config = dict(
    num_hidden_layers=13,
    hidden_size=128,
    n_experts=128,
    experts_per_token=4,
    d_expert=64,
    d_shared_expert=64,
    hidden_act='cubed_relu',
    moe_layers=[0, 1, 2, 3, 4, 5, 6, 7, 8, 9, 10, 11, 12],
    router_score='softmax',
    normalize_top_k=True,
    routed_scale=1.0,
    balance_loss=0.0166,
    balance_bias=False,
    init_std_router=0.0253,
    lr_router=0.000543,
    vocab_size=8681,
    norm='rmsnorm',
    norm_eps=1e-06,
    tie_word_embeddings=False,
    optimizer='adamw',
    learning_rate=0.00277,
    beta1=0.9,
    beta2=0.95,
    max_grad_norm=0.5,
    batch_tokens=65536,
    max_seq_len=1024,
    train_tokens=490000000,
    max_steps=7477,
    dataset='wikipedia_en',
)
Below are experts of layer 6 (counted from 0) of a mixture-of-experts language model. Rows are named router (the router's row for the expert), up (a neuron's input weights, with its number), down (a neuron's output weights, with its number) and show model dimensions 0-127. Each number is 50 + 15 x the weight over its row's rms, rounded and kept within 0 to 99.
After each expert's rows: a language model's description of what the expert responds to; "mostly gets" lists some tokens that are sent to it at least half of the time. This comes from a sample of Wikipedia text that the model never trained on.

# expert 17
router:58 85 79 46 24 38 44 47 83 41 43 44 51 58 49 75 41 43 61 42 52 36 47 60 12 55 34 46 59 36 61 51 47 73 34 72 32 38 30 41 37 19 69 49 57 35 59 66 39 24 28 46 27 54 70 44 40 38 55 78 55 63 46 64 69 44 65 62 34 47 66 65 52 68 69 41 57 65 67 73 46 43 79 66 25 54 22 47 56 55 32 27 41 21 55 56 62 44 47 53 67 59 59 60 29 58 35 37 50 70 47 40 47 45 48 50 55 25 44 58 46 40 53 26 74 30 67 36
up1:47 40 57 32 43 42 51 24 35 77 41 69 40 50 69 62 68 71 49 48 59 68 31 45 50 35 38 52 95 45 41 65 58 40 35 60 41 58 54 66 53 42 51 64 43 77 71 63 75 50 56 40 57 65 47 61 46 49 19 37 37 41 46 31 56 55 65 31 48 46 69 24 44 49 59 39 40 47 50 72 24 71 32 57 56 51 26 20 77 72 73 33 85 52 39 48 39 41 35 73 54 52 26 26 53 42 55 42 61 32 55 81 30 49 34 32 64 70 69 66 53 70 58 45 47 63 58 63
down1:39 30 63 50 65 68 51 64 34 63 56 72 42 57 84 20 54 46 39 47 50 54 50 68 63 53 45 43 56 56 27 50 54 31 47 66 42 60 50 63 54 71 43 56 49 43 60 36 14 54 28 52 48 43 59 64 45 53 30 27 47 50 34 54 29 79 49 52 49 45 78 54 74 67 47 36 36 36 49 53 35 79 41 31 44 53 65 67 86 26 59 48 67 27 28 69 42 46 16 47 40 63 68 51 72 24 30 38 54 07 49 40 45 49 63 26 71 41 54 53 56 46 38 49 67 65 72 63
What it handles: Lone space tokens, mostly empty table cells or the space right before a number, as in "to 3:55" or "| 1985".
mostly gets: "Desc", " ", " listing"

# expert 28
router:65 69 32 54 43 66 63 39 48 40 59 81 52 24 79 56 46 50 40 76 72 61 69 66 87 44 74 43 71 48 72 55 24 56 40 22 63 23 48 44 50 57 49 35 78 46 61 65 64 80 52 43 41 21 60 58 23 52 56 42 40 51 31 47 36 57 62 50 64 26 32 56 70 38 66 41 40 63 37 59 57 49 13 42 50 24 39 21 49 43 34 35 72 70 65 44 45 34 38 60 28 63 40 48 52 48 29 48 62 49 44 56 34 30 78 34 44 45 73 52 47 55 46 52 50 47 48 56
up1:61 43 41 26 62 61 57 56 32 80 56 74 35 21 60 65 42 58 48 62 54 28 73 33 66 74 19 38 47 64 53 46 31 75 29 53 41 60 28 51 64 49 67 44 55 63 22 54 58 78 74 38 41 29 51 45 36 25 58 55 19 42 53 39 35 66 66 39 75 56 50 31 61 40 76 47 43 57 65 49 62 61 50 45 59 37 48 64 55 58 54 42 40 70 70 61 65 42 51 82 49 84 54 71 53 60 40 56 54 38 18 60 39 42 63 56 15 72 28 51 64 50 33 37 58 62 49 55
down1:37 40 73 53 47 58 47 58 22 35 38 56 50 74 38 44 48 54 49 53 47 39 72 44 73 55 27 75 27 34 83 26 57 44 31 67 51 84 45 43 38 25 53 78 52 57 49 61 66 41 33 75 53 69 51 53 60 28 58 46 24 50 68 33 55 76 50 45 53 59 58 66 31 42 67 47 41 52 56 54 84 54 51 60 69 47 47 58 59 41 52 29 38 40 56 80 47 50 43 67 66 53 61 53 59 64 39 42 35 39 28 30 60 57 80 89 73 47 34 50 52 65 29 48 11 46 56 60
What it handles: Nouns after the, his or 's in sports and politics prose, such as mayor, loss, hosts, friendly, and age in census text.
mostly gets: " mayor", " championship", "loan", " President", " Division", " governor"

# expert 53
router:61 65 55 48 85 35 80 58 54 42 58 56 45 51 61 65 48 56 64 83 57 42 53 61 71 56 78 40 56 56 71 51 39 58 34 47 56 25 51 59 36 40 77 51 64 54 57 65 73 50 65 44 21 40 73 40 44 33 71 46 65 68 62 57 46 62 72 45 49 52 77 66 49 51 50 63 36 42 23 47 38 43 17 56 60 45 38 46 56 66 44 43 48 45 76 28 31 67 59 79 36 54 28 50 50 18 30 34 53 66 29 65 73 48 53 52 24 39 57 63 51 33 91 67 47 35 33 32
up2:38 38 31 41 45 51 51 45 50 52 61 25 66 42 66 53 39 57 64 45 53 64 56 71 33 76 62 36 62 16 54 45 45 73 40 64 79 48 28 27 69 44 49 53 56 74 31 64 55 40 32 25 42 55 44 44 73 31 64 35 54 63 64 70 53 45 59 55 51 68 59 67 76 61 36 43 29 59 72 46 64 46 42 50 54 76 36 22 61 30 28 43 08 58 82 56 42 66 20 51 52 37 36 67 34 55 38 54 65 66 68 76 35 65 59 38 44 41 53 50 73 26 51 50 56 76 60 43
down2:55 56 05 67 35 56 42 69 36 42 80 54 48 35 55 47 40 46 34 37 65 40 58 61 23 58 58 61 51 59 65 34 63 59 48 50 21 72 48 27 73 57 28 57 54 63 41 52 51 42 22 43 60 26 46 62 51 53 83 62 66 61 77 75 55 70 42 42 28 55 65 64 74 67 42 34 50 65 68 54 56 35 60 76 16 51 44 59 33 48 46 42 72 36 45 63 39 66 45 48 65 60 66 71 50 31 75 61 58 50 51 40 38 61 89 41 45 70 54 61 62 52 35 53 33 57 26 68
What it handles: Common nouns after a determiner naming a thing under discussion, such as structure, length, story, publication, design, results.
mostly gets: " results", " classification", " structure", " films", " performance", " elements"

# expert 59
router:68 32 32 60 58 66 32 51 81 50 43 60 74 42 62 68 38 53 16 51 42 33 51 81 22 37 43 44 50 30 38 35 37 57 45 55 52 49 68 60 42 56 37 31 73 68 41 55 18 37 29 41 23 44 77 51 27 44 35 73 57 48 51 40 41 66 30 68 48 59 42 40 65 45 68 71 48 49 70 41 54 72 74 54 60 45 59 37 36 51 40 49 52 57 28 40 50 52 30 56 77 57 54 57 69 74 32 66 54 49 70 52 75 70 67 65 62 60 30 57 51 32 76 60 11 52 65 48
up2:58 49 62 66 31 22 59 52 63 52 44 50 70 64 67 44 30 46 50 48 56 72 41 48 45 55 65 20 23 81 45 13 43 60 59 44 34 35 29 55 33 54 19 37 49 24 24 41 50 50 59 46 69 74 55 46 58 56 53 63 66 58 54 51 50 68 49 62 37 75 50 75 33 59 42 38 39 41 62 18 56 69 67 46 34 41 47 54 35 49 58 55 46 44 41 79 44 44 80 34 68 40 49 39 49 56 53 48 32 47 63 56 37 62 73 55 61 43 25 58 80 65 86 15 33 55 26 50
down2:75 44 59 48 37 63 66 48 51 20 44 79 66 35 49 37 39 36 63 75 23 50 64 46 74 31 60 88 42 44 49 42 40 07 49 67 36 63 37 45 76 55 43 55 49 38 42 54 46 60 57 67 59 56 50 13 54 58 65 35 46 52 52 36 42 50 56 49 41 53 43 64 53 46 41 46 45 42 74 58 13 54 39 73 61 42 56 69 76 40 38 55 40 41 25 48 52 54 57 63 71 50 64 91 59 70 80 66 59 45 50 63 23 42 65 46 61 58 39 54 57 61 58 34 45 34 18 72
What it handles: Line breaks and opening parentheses, especially ending infobox fields or table rows like "Released: 2 July 2012" before the next entry.
mostly gets: " (\"", "\n", ";\n", "})\n", ",\n", " ("

# expert 16
router:35 65 32 51 52 54 60 55 83 36 55 37 40 46 68 37 79 41 78 84 76 42 56 50 57 68 83 67 56 45 34 57 38 44 55 22 47 48 39 63 36 52 32 42 24 45 41 52 66 71 57 35 15 60 68 25 46 61 46 42 67 37 36 55 56 58 48 57 54 46 50 47 52 58 51 45 32 37 28 58 55 62 23 45 35 51 38 79 41 53 46 39 67 72 41 25 39 42 56 59 51 51 55 25 25 60 19 46 65 60 66 43 43 38 31 15 66 49 27 55 33 32 66 57 23 50 66 35
up2:72 50 44 49 79 31 40 41 77 42 49 42 67 46 20 49 69 13 39 51 31 74 46 28 43 64 34 41 54 67 47 54 32 48 52 62 62 55 27 62 63 37 65 47 52 35 38 51 55 64 50 23 57 54 72 38 53 58 49 49 35 37 58 53 55 62 52 49 74 76 80 42 52 65 28 32 64 46 70 73 77 77 53 54 40 21 40 25 53 48 59 61 45 44 64 54 26 36 10 60 65 39 65 30 65 45 28 46 59 68 62 57 24 66 45 35 53 39 54 57 35 63 28 58 29 51 59 70
down2:40 30 69 57 74 54 60 71 66 17 42 39 59 32 33 58 44 66 45 46 49 23 46 47 34 35 46 62 48 54 75 73 52 61 68 43 50 45 45 48 43 51 48 15 49 31 54 51 64 36 52 68 54 45 48 26 47 27 57 69 29 46 40 50 57 37 59 49 51 41 81 51 77 60 39 32 82 36 69 61 41 25 56 34 44 48 71 49 29 82 39 39 52 74 70 77 38 57 27 50 39 24 48 47 69 49 57 69 67 55 57 40 42 21 58 51 29 34 41 50 36 52 10 28 56 43 50 65
What it handles: Nouns for spans of time and similar count nouns after the, this or a number, such as years, decade, century, months, 1950s.
mostly gets: " years", " century", " year", " days", " months", " hours"

# expert 19
router:28 44 30 56 41 58 63 52 63 73 66 60 53 38 27 62 36 71 70 66 57 64 37 31 48 65 33 46 42 45 66 46 52 43 43 62 40 52 63 52 37 38 28 29 35 77 41 37 44 72 55 51 67 60 26 65 48 45 69 53 32 30 45 40 40 59 59 49 21 67 54 42 61 43 63 25 72 33 45 54 27 75 36 76 44 48 78 47 49 42 57 23 79 67 65 40 66 21 53 47 40 57 72 44 65 60 66 51 84 66 66 59 82 68 48 73 63 58 61 53 47 21 56 37 54 25 33 59
up0:40 33 50 63 59 43 33 44 48 71 54 46 58 57 36 67 32 40 28 54 42 74 49 33 44 57 47 55 59 28 21 62 34 58 84 65 29 50 66 69 31 65 38 41 40 46 52 73 63 56 45 18 49 45 35 54 80 59 24 49 64 36 39 38 57 34 72 65 36 51 07 31 65 41 50 42 44 33 83 40 39 54 61 38 61 49 48 58 48 36 57 43 41 37 45 59 39 30 65 75 68 29 36 63 60 49 70 49 38 47 63 49 12 43 43 46 68 54 64 80 39 64 69 19 58 29 52 56
down0:36 54 17 37 47 22 66 58 66 64 39 64 42 26 47 57 49 29 29 70 30 55 28 40 44 50 48 45 33 53 40 54 46 65 59 27 61 99 53 60 39 46 46 29 29 71 42 44 24 60 36 66 75 78 64 53 73 27 52 39 41 71 51 79 61 48 47 22 58 58 50 44 48 66 74 63 27 68 37 53 45 74 60 43 69 55 63 69 41 60 54 60 46 46 31 59 73 65 44 32 52 33 37 33 62 53 42 54 32 57 44 58 40 53 63 45 39 45 45 27 27 43 67 65 67 46 52 60
What it handles: First tokens of table header rows, heading markers (====) and infobox field colons, such as Year | Title, Labels:, Original network:.
mostly gets: "|---|---|---|---|\n", "|---|---|\n", "American", "|---|---|---|\n", "International", " @"

# expert 60
router:57 37 36 49 53 50 25 50 49 39 63 67 60 50 59 47 44 61 44 53 70 48 49 85 51 44 34 34 42 47 60 58 27 48 20 46 40 28 46 60 74 48 55 31 58 67 46 76 12 30 27 84 56 70 90 59 42 70 62 42 60 43 54 25 49 72 67 62 33 32 53 46 53 48 52 41 31 60 32 65 31 72 72 77 41 79 73 62 30 50 25 63 43 38 47 51 52 52 33 57 49 57 59 50 38 42 29 28 41 67 53 71 55 61 42 45 31 26 54 75 59 67 44 46 57 54 76 56
up2:67 61 62 32 30 56 52 32 55 46 43 49 68 42 59 57 46 53 53 61 43 62 36 57 15 58 47 46 63 19 53 69 66 52 40 74 44 62 41 55 52 38 48 46 20 49 43 54 43 43 40 51 30 37 83 30 50 56 49 47 51 21 67 69 30 50 44 49 39 68 57 43 83 45 17 32 61 60 33 53 49 46 50 60 36 33 56 51 70 48 32 51 27 55 60 17 35 49 33 11 53 76 54 80 57 80 54 32 32 34 49 31 39 42 54 48 24 50 78 58 39 55 82 56 37 28 62 68
down2:37 53 08 15 44 42 57 32 50 66 48 58 49 52 52 37 39 47 59 47 37 41 36 63 49 61 51 10 68 48 25 30 52 54 56 30 34 40 45 41 58 52 26 18 58 63 77 64 51 65 59 50 25 48 24 49 60 53 45 56 56 67 52 39 33 33 35 47 63 52 61 63 27 45 71 74 60 25 43 32 20 71 53 42 30 30 37 41 38 50 41 32 47 57 21 43 54 43 47 89 33 60 61 45 90 30 43 42 52 44 23 59 48 41 58 53 59 56 40 55 52 22 66 51 39 56 42 63
What it handles: Opening parentheses, the 9 in 19xx years, hyphens in call signs or unit codes (WICS-TV, CVW-6), and non-Latin script bytes.
mostly gets: "_{", " (#", " (−", " (\"", " (/", " ("